Weights of a small mixture-of-experts language model, trained from scratch on English Wikipedia: a variant of SOAP for the experts.
Below are experts of layer 9 (counted from 0) of a mixture-of-experts language model. Rows are named router (the router's row for the expert), gate (a neuron's input weights, with its number), up (a neuron's input weights, with its number), down (a neuron's output weights, with its number) and show model dimensions 0-63. Each number is 128 + 24 x the weight over its row's rms, rounded and kept within 0 to 255. Numbers have three digits each.
After each expert's rows: a language model's description of what the expert responds to; "gets" lists some tokens that make up at least twice as much of what it gets as of all text. This comes from a sample of Wikipedia text that the model never trained on. Tokens count by the router's weight.

# expert 11
router:109152158161124115127114112069147094145120116101157116104141102102189134112113157129147104106140118174116110179130111129147107170118164124120115106105120138167123120173107142092139116142127145
gate0:130140133112148108127171103107126133098152115171126154132084098074139113169141135135139137118087157127137108140092153094095107144133163115118128142095111182097159124134142120118141111145141128
up0:111151179117167122139092173131104129100137110127137128100131150110172107129072126118123123148106104121158139153113083157136139159140140160096121099136093100124127117111129152081121159097118083
down0:148137172112133144120091176133126160111132102134146139117140125130115147147159128099133121118120161109121136147071103132137135114116112165092164074125129126106127132169073128127123124097115105
gate1:158107122143147136148107172107089141112142129169101144038114133133137106112133141159107119084110106077098128172118126120134142146129142128142148117123120149114102128162116139129097107139069131
up1:126101154113157082111117126082095124133128150092115107144105099128136078125130133085135130123139161123128099148125125065135142158076133147134072130128090162124141158179152158128113106168136091
down1:101121129096128098092120141144145122148122138134158130151109177118142137112133119155141123161141079148133090119127134153130133129103150119151081113157108177139156103151108123122149133143154146
gate2:079089091128085145144100137112100111130179118140121133160171111133102146144106123119084108149115091162077125141147091122112133129128168147122132162111150158131133125154113112129122135123119155
up2:094108128139113151145115132171119148169134093071146116157137124102141088173107155122122191143134138096154137123184135123125124100108114143107103118106138110119129114114109168129107097111115118
down2:130117100109122152148120092131098091144110140158120144162120140152142120148127102098114144112142150146126160160119124109145114145123105127075174144120130152141102143171148084128130101137101138
gate3:159121156114159139093158123129158104113124095140092111120172125119122133157130118098127137150138165211149108156146134114133128134108147115149121130101167129109148130134127154066136117159129150
up3:108121141156091184088101168108128140173153138114131096128158142125138146148145137103124164108124168143077121138166128142105132120162088099108133153111089132139151111117156169161122143083116177
down3:052147151160115156127121113105134124150116116113135110143135134073108107143119132163132083103144144105115150140092131140118130154115141129130128139119115166175172153114083146139109106140128149
It responds to: First pieces of longer words split by the tokenizer, mostly f, d, con, dep, comp, as in fiscal, fulfill, convey, deposits.
gets: " f", " in", "f", " F", " d", " D"

# expert 29
router:132093129130102123058133139106108141126164139136125155155143104141159113113151236138136143098156116137088120121132130143158117120108159118125121116102110107126126124156115157091162137151112138
gate0:158118137123108097091139101112105121116164087109146166119143098094158126133175149109122148108158101122114131085135140143118125143142136142152130108138066130111104140103088127087115128088111115
up0:180107128114134163151156096126118105142116100130109123121128127096145119126162151133122134140130134089163156143135105148151137094127163137131121134135115131123119140128112145141103087141127086
down0:123109141123114202142137096142154160116121132130160119105072113121114134137074117150132091142111147168120121161111145130141144146105163092136164164086130144121087159099095164109104128095139125
gate1:098138146147127112112113156148135135111148141160145171123090103096159114123139155139139116166141118133119092068094152124117124148164124121152124111111109117114081098119141174098141090121122128
up1:163122135116108142152179123121097123112109123084106104178136134117126103101126152134126118139126129158105114113133170089107109138143097156055124088148155155112152083120082121115134137110135153
down1:121110122114128101112164135126125107171149089133107078145128129175149171130127119118124145132127130137104113134087131148100097119142170129139167113100104126104158136179143106163169153193104151
gate2:133140136102145136103174164133148144111175145104113143126126093166148071121149191116113139148169148126086107125125117114173120135144141112186111130136096128146105129177140150114121090131164146
up2:156146131111128112164149125130139125120128136093141146116130089076134085189107147116134089128111177159137133145079137153095138162110121124114130156119134135104143150112145113108130120152114131
down2:117088150131109167092120158082132104099112094093142148127170114140164123104164104112171107156092160142099104125083149155111133130146079140137144130124140103113146124119166126123180125125118133
gate3:118151121084152142146089125119128143126140144149127185115113110139177130167149152159102134079123136124115106127162127155121114178139132094119188117093111099132083110128128146117106142139109142
up3:082169141149086122125127172139086128124138130085139122136114089137114136125127105139163109132151098159126074103151136149154113095142125137089124140157114101152139143163091141161131113143114082
down3:116153097085133140127102142139090125128101174106153138109110122179130129171151118143123114120101109102091105128120151085145130132106069200095116128126136159114206126114142093144117124123108085
It responds to: Auxiliaries, copulas and subject pronouns in running prose, such as is, was, has, would, can, also, began to, he.
gets: " to", " was", " is", " s", " p", " are"

# expert 62
router:126152143128085146095121098098158124139106103151151163097125102126151118131113184130129072084127090113147138153119105139159136116082159097133127085062136149121103138160115151151145130101152130
gate0:158130113153088158182103111109154152131106122108135132103162098129101141144121128134129108156131139138117156161143119152134126147104169132128116128107153107135081110145084097138158144101112095
up0:112090130124085119123122120140159118123089145110140118142199103097164120123129149126125134148124139166132106072140122109103161161180138167117117118123118141102149102125138137116147151118179118
down0:114106164146168121135150129127093102108169134102149127150062111149123114146105079157156152094130130149115138153121127159113115128091156104151161142142088093109118133108114120103134085135083126
gate1:107161171158124176118138129115117154112131136109122141111133137113146126147151116128123112153171129144127111150130123100116099119067131136124129149126096151139115133173098138138132136108146162
up1:132143145125131115122103173123153127138128095100094141119092121107129160103092123085145150103120131115130125117145124205157177128165120158123125147111100089126147080106142123109153135162148067
down1:097160158079111142103121142132119133130101107160124144134144122162113147113132140115148135110156098120197174122120147126130152118118087117122136161166150128151101102138131070102165086108114139
gate2:107112157149050121138126162099133140172145097148165138145137141136129107156117121166142107141161130145139171153139179131134167081107108114143160126121142159067120155083135117144142125135094116
up2:140095143153149120131145168123107138118116139097128168117132142085119094167134154100114116136105150124099150094106141082122132130108127132141081136114134124174160107095134116142109100131135164
down2:114164153137121140133131128173110121124133142124140079115112113187130137126128116124123122134156127116156146155162164134133103134143097101124153101132187110132131107140111150104114110099135089
gate3:128134152120089142152148112130114102147128117155136140135085091178116135115100136132120119112152129130087151090106115063136089121090130119151132122088140146121150172122142139157106137129137121
up3:156126136144096157145116144130157120105170117131161100109167142146099129127163138125106117155162127165116126146159136205145125169128126138120124158108083102105154095138106096108087159137119101
down3:142086170126173142147113090087174133123137145071161160112133138107140131091142134149152137157143151117177167152128146123155109099133091139122118142113135152142118143133116103136108150127126125
It responds to: Conjunctions, prepositions and punctuation starting a new clause in narrative prose, such as after, before, when, because, ", but".
gets: ",", ".", " by", " was", " as", " after"

# expert 9
router:126113184118117131145151130124123144094128137139120116137118105108153099130116196174144144118138143146118147124120104137165129136130168103107144095087121124173090120146138168117132139111119156
gate0:107094135147138100156135169098105146121168099164123114079113146134171127168105162128150143099128132106114121103098121137113107139143138112107101149123103126101187106130116185098152140144137138
up0:123149133116128156112144142108150115102132125109148165150092086135103161122128149165166138162149112159145106138112130129119208143129121141173152137192083088101076124139143173110106113111128151
down0:172138164135082088121110103158128096116119154153128140099161135107171128112122125108104100122143127086110089096131134107134126139159096119122126115104127154120134116122078155133148099160119131
gate1:139105143133098112096075112110138104160142103120169172117144099132159136121125187129133119129150082106106142134118125144156112116111188148119133103091124120130103148114095172123118126148149145
up1:138160162158100119184143115151119133151136167125106134106158124147113118155129078119166159127135157117139132089120150107136103150163094105133130123147162155111148133138142114104132136118139129
down1:119131125136099124128142111164123119141116114126146128120138104112087167147124131128156103162104104155123127103119115137156133128148112142144106142124134107069172091132167074112142122101135131
gate2:117146186126135097117148166117151139100141134098131101101116111144133119153123157109126147141151144073132117157140107142178141160134122116153098149097101115113090124130152171154129065105120142
up2:120115172149118105105127116112107147134126116149125123131106108137126114120191140106135117163124110120142127124097159095140140118149102145131151107145162085106078075116100129138089142104141058
down2:124111092111130125133129171137168132154116128118133122123086118137075136116089120116121095094098113149123114125133132124125132108127128123112146166104117142138077166117107134118104129142158141
gate3:109165091111117166131127079115091151167159119150116116157140133126130085171154127101147105119146132092139182135125125161187074108171155132146129120121171138135174126076145096127127193139133158
up3:085105102135162089132141102159120133092103139105133096092117112136134153116098112138165162133109137124114130149093126120135186135136117107095119116129142100112104138174166123085091098104130101
down3:145122148112130099121137196105174139130119142170136153119131104120129113130152090091149097152118143108143071130155118095087159116118083140115086113104123136093086128150135173142141119101167122
It responds to: Coordinators and list joiners in running prose, mostly and, or, comma-and, plus who and most, as in kings and queens.
gets: " and", ",", ", and", " or", " were", " is"

# expert 22
router:146106137122124137084089155091126105107107108153151137135127107104145097127147169131115152103168051114136133165136080131155158085124138097156148085131111106159109138121139137143114106146124143
gate0:145141183150127101156128135150150073083147081150142122111115148116115125118126151128110123150135112147127130170146136116181160148172122131118134159085143124147130140133147131122136149136124171
up0:120143135143162086118151140116159124109153166126095131137120125088164122099096104144118113143185125148102131096133113132158098142071147154102156123105100097119095142154145159136137155127130104
down0:084133110113097125089154193143160148114063107136093127091134156160088107164139144173090155143163092153130134134095130079126110155170127137148084130153073089146157162133128168124119142116127124
gate1:100125143086120153132132152097147135106125134141172081140149135136138104145175132097145133112114143124137163146108133128119140125104125118180175137146103111123082085105138108138185096151126114
up1:138108161128128139118095158086125128135146132120119141123120121117112164164137118109113157080173123128170136124115119130102143121119185140123120094117091152140093110086167150112101110108114154
down1:136137110105171137152149073113134125122087132145098112147098120155189061074129142110124140155121165129089110138157121142134096144111127094131123149132167116096171130125112144168152126110141121
gate2:140138151172127151065115127134122116098058090125157138141100101139128170119135151103115129109137116124108149140104151124154155127134136118149119141136098126177175118171111119112103139174127154
up2:134137096167098090154115094107158114102102143118153111095155132133114097103168135127141115120105110152106080060139133137126124154167121160143108113134160077127119148093066153129111107130157136
down2:149142179172169132148114149159134123130145155133146181161112095159177117124131156086126144100135139090152117168110127115145149127095105122159124123116085127112126146127131122150112099118144106
gate3:147101145126150116103089134111158137098155080131182112095134130096128151140130121144136089116174128085134143158123094128170128100128137139105135130120109094135114114115130113137083104162101142
up3:125136094155089118140128108121137143151117150063083128092111168133158124158183146141140106157168141135118136127118121152121108124104130105168124167138132147103131098150149130079143136139159158
down3:151106169159119124114127098151146141107104111168111099172124132175155104142112118130102118149086100104116117132104082113128121143119154120154116108110080144124118079129137112144155148104096065
It responds to: Middle or final syllables of non-English names, especially Chinese, Korean, Slavic and Japanese, such as -un, -ić, -ita, -ō.
gets: "i", "o", "u", "in", "en", "ie"

# expert 16
router:135148155106117135127105139057130128104103098143170126119107088097133104107136179156115094123143094128109120159110149136196169144125199125125122119100130094140115161153071130095176149154145165
gate4:104132163093127121102121132097109097106121118202161116115094155165132125128126151137156155165143106128107139122099119124120125163118128136139075127120124158109137104123123125084139137163134157
up4:092159110134148158122159169075124088137105125132119116146107114125145146126148105145125099162160161093077131106124111155128174115131137131140135131098133178133134117151111113150122180108084129
down4:122088109159122125103135150071146143097099114108150141115114145088158128101135153132115088159149160106110123151135115112086163125130094117090097172138087153134117122131123090142120117080172100
gate5:098159138165119149129126156114103151100149095118107124161110079148121166109098134128177129136151098108117137100065124121113122108123145149103140115127147135103114127134183123128118096131124114
up5:111113084091157166120106155110133147179111135133139124089110093122097165125093138171103115144111094133139150151138160112148142096171123144124128132120152115149125117151122138133126146132128153
down5:104115112115147154106158126150126149123142158071105138130075108146117104111120110113118130131163123109102144115126074111111131134133173125144097138092112084143122145149102135113121172137153120
gate6:071119118113107149132106118118109135139119097148152131150134113135133138176082150180116156143153105144118150156098122104127125103143159140155088119108190152149119129148170138119138112163145113
up6:119179116144096096145097118145096141120165145117098172107104098131100109126134118135152191125150148105147139126127141122188184169096117110170127125109115082156139156110120140107121114155140078
down6:165156122126151111145140108138130156112161108147141135124148135150116116105112173110097073125109110113104167108146154101153123121110147122205143150089123121147110156143101102098121120168086169
gate7:117104131096099146108139061064188132098168130129177113140189132086125100130151145169119132164152123099112126134137142146170138124124131124205184139141124115136115120108155120084109128187146136
up7:172093110104112150132148136163120142103099110111122136129136077112148146107133132158126119127167120114119126142122149103111183133178147148125130089123139117128118104176108109081126159089094117
down7:114106121134149160111152125116159146132113136159111148155142211084154124147148105120141143153117161133116146105164147140136160118167136148130085115171131136134119143078146121108121157149175133
It responds to: Paragraph breaks and wiki heading markers (==, ===, ====) around section titles like See also, Diet, Roads, Participating teams.
gets: "\n\n", "==", "===", "\n", "=", "."

# expert 2
router:147135158127098112125147148109148098120126125115174104118094112138122107104154155120126131106130142115081148116112137134159145171097192122125162095087100116119136178129148138125188147145112112
gate0:145154142127115114155137103162132125149140149106138107124077161111109114164083149125162143117124137113123103099119092079136160105105137117136102131158154175133122175106129168105131153123152155
up0:144127147143112101111091130123115128124150118182116142125126121137112105117103132124121148150120114141155108147110116129125127128136103109136068154157086096105150118120171136111124081119106098
down0:111111136135127143141168133141126115122122151148146131161098140114155155130115143150158128126140074085143136115125139110110105148156153091097156134123153123101149176121084133131113151125126138
gate1:160142140166099167124120132125113132138155120109121084100061121166118105117182132093123121116117114128098122108128187106133119157112155101151100105131129113120106117139112127143197154111171088
up1:136130093121144136115153145117113127117096133146085150158141128107108170113113131117165094132136100171132087120128157084130064113102123115111150091144089115097141122136138171122134142094119145
down1:108109110102154119170127136086136151136141152109122079105147148129085108145157139093102123154168140105090139120151139113100095128097157099148131120121179168169125091148115132168098133150106098
gate2:089157141082100113117138152139127072118167147063131116105114140138142118169147143088125118172131128136125111158117111124164127166107136088128115145126119150113092158120141129115162115100071143
up2:118163081145164107138144113128133156116140082122123146100098123121161173136104123129139115132155116101127137133144140137143050090123116142103123118155123101096146103118149147168177133135134135
down2:109131113141119114130121105142173091110143148111117112109104164126165145152151154106097148130125110160145093155128152115154132140143099130173148155103124184121136141083134150099151147125075142
gate3:112112126132114117110152131106171099117119105104129090121099131125142113110113146136152142165098140106150136105137165151125192165116158118139143099144154114143122143080126122098170136169122183
up3:102090142126129127135116134166126121157163080115135140127120108145117154144098135130094111132102114138128136102136123119147100097150113140142084144133131159137110089137121112105191116115158166
down3:132173129125092097129158140085150127141123147103147099098071139127109138152172111129154095081100151122123128133131113120117123133114164070126162154122136134139137154098131098118145166144148127
It responds to: Line breaks and words in election results tables and political prose, such as won re-election, government, law, public, Party, elected.
gets: "\n", "|  |", "\n\n", "1", " was", " his"

# expert 49
router:156112176137158118126118112085154091111123108139167121140111110149180143109129143161114104132150092153110115121129145139139138088130180127095132118104115118168116134095077134117131119127144110
gate0:140129118129102110128101156135143115186087124156154079101089140127104097152105134133135124102119116109162132129081116133110112120119111140158118131090128110163131099117130126128115112148086105
up0:129155110125141113158128081104131136138156165192111158112136118161150116177133120112098142136109153147145123134117145122120063151151115137079134088121133150119128081095111094117139113139131172
down0:122144084121113142141123148109147120103148136173134151168147122093148094149115163164161143113118127128133101123157136139126171094190094107175080142192137105137066101091140143118117110139116104
gate1:188068107134132146127140073116164127121156154135149139165134109102115106080128118112132125125131133133089142139116137112118158124126127176136148141132094090155114109117154077115118130147120117
up1:185154157127106120114121126118172123124087170105146138150136146169182128111142145141179146110157129140138111132138134137138159137117136131166165121122100136134126133144146139109136137159097140
down1:144152106135165107147129141128110108129128074111132192098145127105116113135143103083111121172117124124139099116159110135121115104138147109126096103147135115148097129116172117129151108111149170
gate2:202095131121122094116112145115155112143170163139162186136092127119159109104164126078118096100160113125104125117170117102118129100093125117175098112109143113134111099141107104130127120134131126
up2:157148157138131117176129100103122102123112168116103155125121127122141116084137139147151129090139104123117100108138157137098118099158114152134136141140102103093139117099118098107132155119139126
down2:152149163102125114146102105129155130129124133136126138139078127126140118123144190085152160091094153138081098129130134184103137114099156153156135142122159093141127110134138081145132143093141144
gate3:097155129161120083115123129106084101138145123122156101124074092107127155176134143145141116143138120152104154127070144123147101142148131094110099109144197111148112125111164157110147092114112160
up3:108165120117128131133101122110130123126091129114150117132125153127095089134212138111146109161158138166166137161139121090120147148119102156124120101124111143081128123134108140135122168134110143
down3:151137099180161126187130131120114101120121157153085120140087141148172156141107098129132127134160110174133159156101160163155132105147135074137122131137125136132168115140179110109152127095100142
It responds to: Pipe separators and spaced delimiters before numbers or dates in sports and election tables, plus month names after on, like September.
gets: " | ", "| ", " (", " ", ", ", "; "

# expert 50
router:139126116104129125130117133106140091101178117146155125118097108133124133150154165161123142112134134133140127144138109109163138132119193113132114099076085104129131132135129122112152107161156113
gate4:104148119124163150132110149166099144081123125133117119088109126114127143143164132136117126095122142140168106113130091142168131120148144156139171110106130167123132154154056114151119130151096123
up4:140120118124145082154144116126158107152118115086139120125108134139122114115144127124165154139101122176129128152094058129098108140106115098096118121141169129087158119115123103104115132147108150
down4:149152179143150135126078104124145134139146143119142145119097129117152090102145114139145130085106161122134063137173125107122110140136157144143140092159137113134159125101125146124107116122143089
gate5:145206144136086117140147146153134152123143131127113104142109117124111119140116113105135113090168136171162107106152113160161177104096131124097124152137124106146123109090116128109111103123157117
up5:121109147107136100130109087123121146137099099157147135129105108126170144138133107152157151128125115144157117113130113104145122129115145148102146103141137160143116098169100097118064117160103110
down5:083140115119094119111145124117108125133087154127155149153107106103149121086130120097094116145154062116128167110137139170123132101126134124161125128146105149092117168119122125120137136153131152
gate6:144130098123151116151157138119182108098140143112094108149145092153147151144146109152127169170131126144164119085163128137153175126133137178140112114094092112171118111087136142114179139142146122
up6:148081150157151135104137136144112134116156103123142145118112139160157155106154129140144086167094127101101113120142149119157101085144098132105132146146166179141081126138100159131108106140116112
down6:122143133149142130145103107100104109137129115135104135080148102136146136118148093170067130126142112159179083108106114114110145139119117115131097115113150112144200126120134161142101183146116120
gate7:133154132186096137108148177115124132143174165138098134129087111125124129136174143141122124134135125119145128102127160105132142107125115116119185107109099134118130154123133119114168107129152095
up7:092105155097109116135162149110127116136111137125138157150130136151152124130156141122127147160124142102128135103148132126141142139098141135154163136143137107095113135147137135110132129067146118
down7:111139140070109066111124068142114122105082118158113120111161120123180151109088104115133118075107100160103145144129125139117099120098133166146116153117152096130112150105123060141097128119157141
It responds to: Numbers in tables, statistics and lists, usually between pipe separators, such as 0, 19, 1.4 km, 15 in race results.
gets: "1", "2", "0", "3", "4", "5"

# expert 55
router:142125159123115100110140125085150100120122144141182142149127095151160122133132171172158110151110116133131111117133120149138125139122194086108151118124082113139115151095120163133140096121154120
gate4:115125144109107156122166097105150100122118138118180175142094096118177096137175132141144128154127119178116156113136118126167106157130114141112137087118144110125148103144156113078144168117131135
up4:086144162089119106137147148118087122135125159132098162133138091138120117116154097108149113141103133115121115090156153124128064137170102128142129165138111147107164120110161097143124143104117148
down4:135177103118118101108126075121142137162105146127123173150146101137124125139110051148153113128128139125151107116102129119145162073133157146097152120094083120116163117135118134131090137107092157
gate5:111090105094094145117142126071131147101118115120157106119132107154102120123094151097168139123144119131107108168156136170146178119131141127168117093148130138182156098108179111139162102148133117
up5:134102137153131140152101125158111081165112146110132148141144096144120091144119080139139127113119124130144115127144131111094130121164151141171097153129122180113164135123170092103169146077092134
down5:129086087086145158064142130126101092071138165133117103129136111148157138114147127166139109126127123137112115105152119141142107133102155128113123102093129137112127142144104167117111161097086097
gate6:139130083112111127151108117142103096138129132153124148136122097132088112172115128152127155104144142115171147167122127133144166117143143103144137108128132135147142159112141079124152138117150129
up6:131104115127113169122136112183109158157098106143118129131123146096130095110071119120109139109109139101144148085137139115137106113107139158121144123096154118142087106162130125134064152157113124
down6:113148138202160094134142126114119146117146136140164108113118097114141128134150144119094140143142116111143105127119112151087154125126133109177120078074145168153133132101126113159132113132167154
gate7:163074081163104090152121098132078122119109119100158098104079107116128132151167140121065120133132144164124124094133122170116151091156154091152116146083114146124115115128130118096140115123154133
up7:144090083138154133124111132159153124149130112155136132137084086149105138137108138165108135124100110120126128116112140080155066136132136134134142156157135098167152122129164120094123133088131097
down7:106106136112132149128125140120148154113122126112140148151142087146121112094112130133127100135093156151178122113150141135111120107134090097150126095179133112109138122148135086128154066096188121
It responds to: Punctuation between numbers in statistics tables and coordinates, such as decimal points, ) |, % |, semicolons, and °W / separators.
gets: " | ", ".", " (", "; ", " |", ","

# expert 14
router:124106136138137108111100121102120082133114114138127168087132103145175118088134153178161124150136141103104137103138134158130136115159171116096171112105106130195152130140085150099150136151120129
gate0:132095150119076165161124127121112119158153169119153124090153160124130099091148159154190132170122130150151153150083136160114123136088149150125110109106119138100130086118113101155156105098116134
up0:099127101143117142118134143095130128089080100121113149165177165132167108155128125083099117103123111164149126142154155102124152106125151177141138099101163117116163073125108132135109126130103102
down0:123111114127133135157141125186142121124134073084144163132120147154154125125137122102106123094121082142090133117107128127098169099103161128134119139097162113122055135154123145112128165126120109
gate1:163137104149143107119143103115120111107162109065115137131134091125117097102093150134137106116126132105097098165097122096118146107159123181118086147111124134120142114131114097146165124155130120
up1:147170143130117129121105186128078119122104148125113164116096128156174142124134135159169136120106114145110144150123139171147102121127181142131071122098170117100153136136077135129154142150111152
down1:117110142094146139140087157129144149142151140093111103125172100145111131113113124120122167158065111123130164111175121100137142177114120124154108091156131114157119081140123106124143124121115110
gate2:150150121152112145140143176119144127152164148091119171123113088109104086130114166082151076157131112150124119157123144131170103132131146117108109124120101143116126139155108114108144183088124115
up2:140123142087127132105162118147102119108123098118120130131089099149137136106149112112132126148089154149142111107146093131148145192114178199110085124116085092159124119138096143109140110162165134
down2:124149150100080091156090136138120122147160163123103137117134064121099139142125119140137097168113147141150104115119158107149137093122124103128164123167125117109152068137175137081180117123133128
gate3:087134136123140127127083132138101097148127109143160092142104115140128129143121095108110122123153135141111150123154096135110135130133162125153071089117131148138139116136099082114163173112148093
up3:145148133115135138108155156108131167113128164122114131150103119113079167129115115155103090169129129107127099149093154126122137067134137151122145143118119119118114173095125138188156120141115133
down3:126167113131079093139117115118122153131134145116088119176125157129119126153070167137126132114147123152114111091103094113170150097115144102135088143116133124125137097134136131149126124133158128
It responds to: Hyphens, en dashes, spaces, parentheses and slashes joining compounds or scores, such as Under-18, Sous-chef, 1–4 in match tables.
gets: " ", "–", "-", " (", " | ", "/"

# expert 7
router:146100110115115127042090143098162082115143109125164129116141118119152127105138168167109132131115107122139142147115099157180149157132184112126154089106113090138139124130116141109130104138120101
gate4:124119105117093074066155140111159111116180168117126131127156094117172137136152122147133134144127146139132128141143096136162114196113129130132126144110115096115142132121100135123115144163106147
up4:103136119096164102127110135134139115153129098174097131115154147124148116139146101107126156100150115133141156129145130159179160173115132161117125088106124132137179168102117131135121163144160122
down4:148157153165133136156103147142093127111111129122151156129101173101112091126102143152130167117154119145117107137130119108096138115132107160110106075106090163123138102128126147136142102092153138
gate5:145132145139175130134132115133118163114131135097150143082124126114144117117133151118104123093110098058096081115107152157083114116128156092107140133132134125119114134117143156169110108125110150
up5:098157142136120146179157088135127105147084122154115147160101124158165134122125150162127117146140173127110100096153162118121073158171143101149116172105148164129175155107116093126153114139140145
down5:148084156135130118128146126134128177131135099122131152103109148098151066134149133178110146126136106157115103166085101104125153165133154116110154095149085146137144096107121094130089094135116135
gate6:136110126112192121133112173116144094130079159151069126081127139126105124116179165124111109117114088134146121136108113116159117123121126116138080100136077139108140122126147100169126107151153140
up6:149145111122129126127107119163090145094091106139163175098116118111117130105118135149101148125152124125113164124108149112133165128142127111119154152119154151154098131066156096138149098131133154
down6:135096109083138129141090129162165072111135157172082140116121113142098115162097103157152146111142105129153106112130077126131104163117085137119114126135081138130157134163117110136128128135118108
gate7:132152125161128132128089136116088134131182113124161120131098106109123131138103162135127130174134133127089184135107126156135139107108138126114091164088155130088125095127155109128180088143103132
up7:149105126174134144135106123169155115145164168106156121143147124091139100136163138079138146159150131154114108151089119086102138165106123109118117146128113103077165089135161105106144109102145127
down7:120152147199099099152125090103073125107129143103134121175118136116142142107110128131137147135142155126108147163099155102141115091108121111117144132117145126158174093129158125097195116145108081
It responds to: Year digits after a leading 1 or 2 (1'963', 2'021'), time and sequence words like After, When, until the, and sentence-opening The.
gets: "–", " The", " the", "The", ", the", " "

# expert 30
router:120138156154127116131134158072121096111110085119190147107092093140162127115154144162131107081116118149120126162145134100121128130109193135109177073099109107140094130150163135126129136132110124
gate4:140130102146115091118122137144093111114125135065153115102108092096148134141123142142148091088133142187135106099112125122111144107126137127132119124098089155128107143115133140151165082161123137
up4:065153099139138140143159076148142157123116100162110133120138148149102141126097120121125149120153161095121120147116141092119155104125102138169151097149133087124125149133160149132139184113140178
down4:172131080116122132113129099112127128102100134102086119108166108097122122118151158147123142132108113121147092121131088175154148173126085154136168118125176116120166094170110141086093151128114129
gate5:125142140122161148118144145113151168156121082114130118144095102144117124104108125180123118178201151130140146108159172127140097119176115150125180116121149115149084127125160112076150143145121174
up5:167127092109117125143114125164109123098126147175083173106159122143053131101140132144171126134066131105163116096125170116128164092119126133143152148133144117120125118123161120129112120108133154
down5:094145154144117121134156130154150188121150127143118130125082121150129145107130116121079139105148151134127081142130112106148133151175154132125147117100144161094148134121119102116105159149094130
gate6:159146081118134133125120162113115134134126102105134100154138076163155114134124113172134118139143159141174126103144137119136157128170142129091091068119122101133106122154158135108150166112128141
up6:130102111111110164114129119066134145115134109085167117136149131140136133108124121166198157172171133132150112061125136118130134107123112137101171133149099147145113116112161137126087096135144072
down6:115161146150085108136091135144127165168157107139107182135146151122166119116137089119147107106130138103112105142168065135151114112176162143132173137086124091113118171139119109132122133165120154
gate7:116131114143114121130149145080126099152090132113149115123113128180180186088132130162077121102158130127091118165145113140142113124111140128110100093087131145126113098138107114127126134146114107
up7:104130153148125140147114091089114097124120148134163168168107131091160147098132143177118117138116109138118131137090138142127141130117180140182177149129106139122140134121148117123111133166123127
down7:153094130079081145082147120143156130122130157086125157123138122162117141123135134123172151110176148108098180153144106159137174137159105129140097154159078131147140103101139137116122106133147145
It responds to: Line breaks, closing parentheses, semicolons and table pipes that end list items, table cells or infobox fields, such as "(paperback)" or "Editor-in-Chief".
gets: "\n", "\n\n", " |", ")", ";", " |  |"

# expert 24
router:141112145173129116106140136095122132121124110112139116116115103155183130087123132138135123136157133143133125142159092128135118149108166122087163052067128102125099146158134133118144140133118129
gate4:144144142116118169094134139136146112164137102145160150144079164110126139136117144135099110163133114175079128097158164089132119134154145138125149115114161165173111120137145151121121155124128117
up4:170162147134099105096130137119125110124145154103110120135159131136143142145150112116153159123135120133121117132152110146129110169125169151115131156089119094117161127142115120135174136135094194
down4:121167138117113116093120151088137094118161141148136108156184123106119104109142092086159114140105116132122167119115147127120167124132129142156111152168075124165172103100118109126122124134123159
gate5:136144099107120114132126122053163151145101121108142127126105081125095075124161132137127121145135133156146116100162142129114100121131132151150149131101117118136126109161088123110100111121146097
up5:118150100135124137087116106101173112122124143113129087132132181127120168125155123142161108107114126131168148098117116160133130113130116100185110134144141106095109123110120113122143140123100173
down5:183150135128147123140164097111122079077141132100096149112153116142131081104123133142145137143133088105138100165106147136140098092101093111095147100159140150151142156185147123123157126095126156
gate6:118145127131093119091113128138108146180125115151174146104098117118138074145144141105130077139163124144133137170114079129117077125094140134140130155105121143126131145154164134130081122115103160
up6:167099080168107087123128108145118129148162163118156106128158113100121133171144113092110149082093154121159118118166118185125142128109115160098122074123125079133126113121110138121157112088166089
down6:136135107119128108185118120127130106127145098159121091152138113085136102156140120156096166125154130131146115105139156103161123120129179163133178149123120097094141137046146137143174118136100075
gate7:183140139124136106116092160118152148142184142139150083148098083121126168152086147138108150135130137159136135105117140133177109149146127130148143184079110123151135146142109139118142099111142121
up7:181127140136160153150120104113085105145165152123067146121104119147096125159090158146131124103139134138134130134144114102129141132136109099109121118152119104171146137113119108138150113120133168
down7:097129108146167112148130136142125145143127108113174092145102136146109165100164135127121083107114114130151150164074120168128160117143137158105159123120155148159108105134163088104094117143150130
It responds to: Line breaks and table row openers in lists and infoboxes, plus prepositions such as at, from and under in running prose.
gets: "\n", "| ", "-", "|", " at", " from"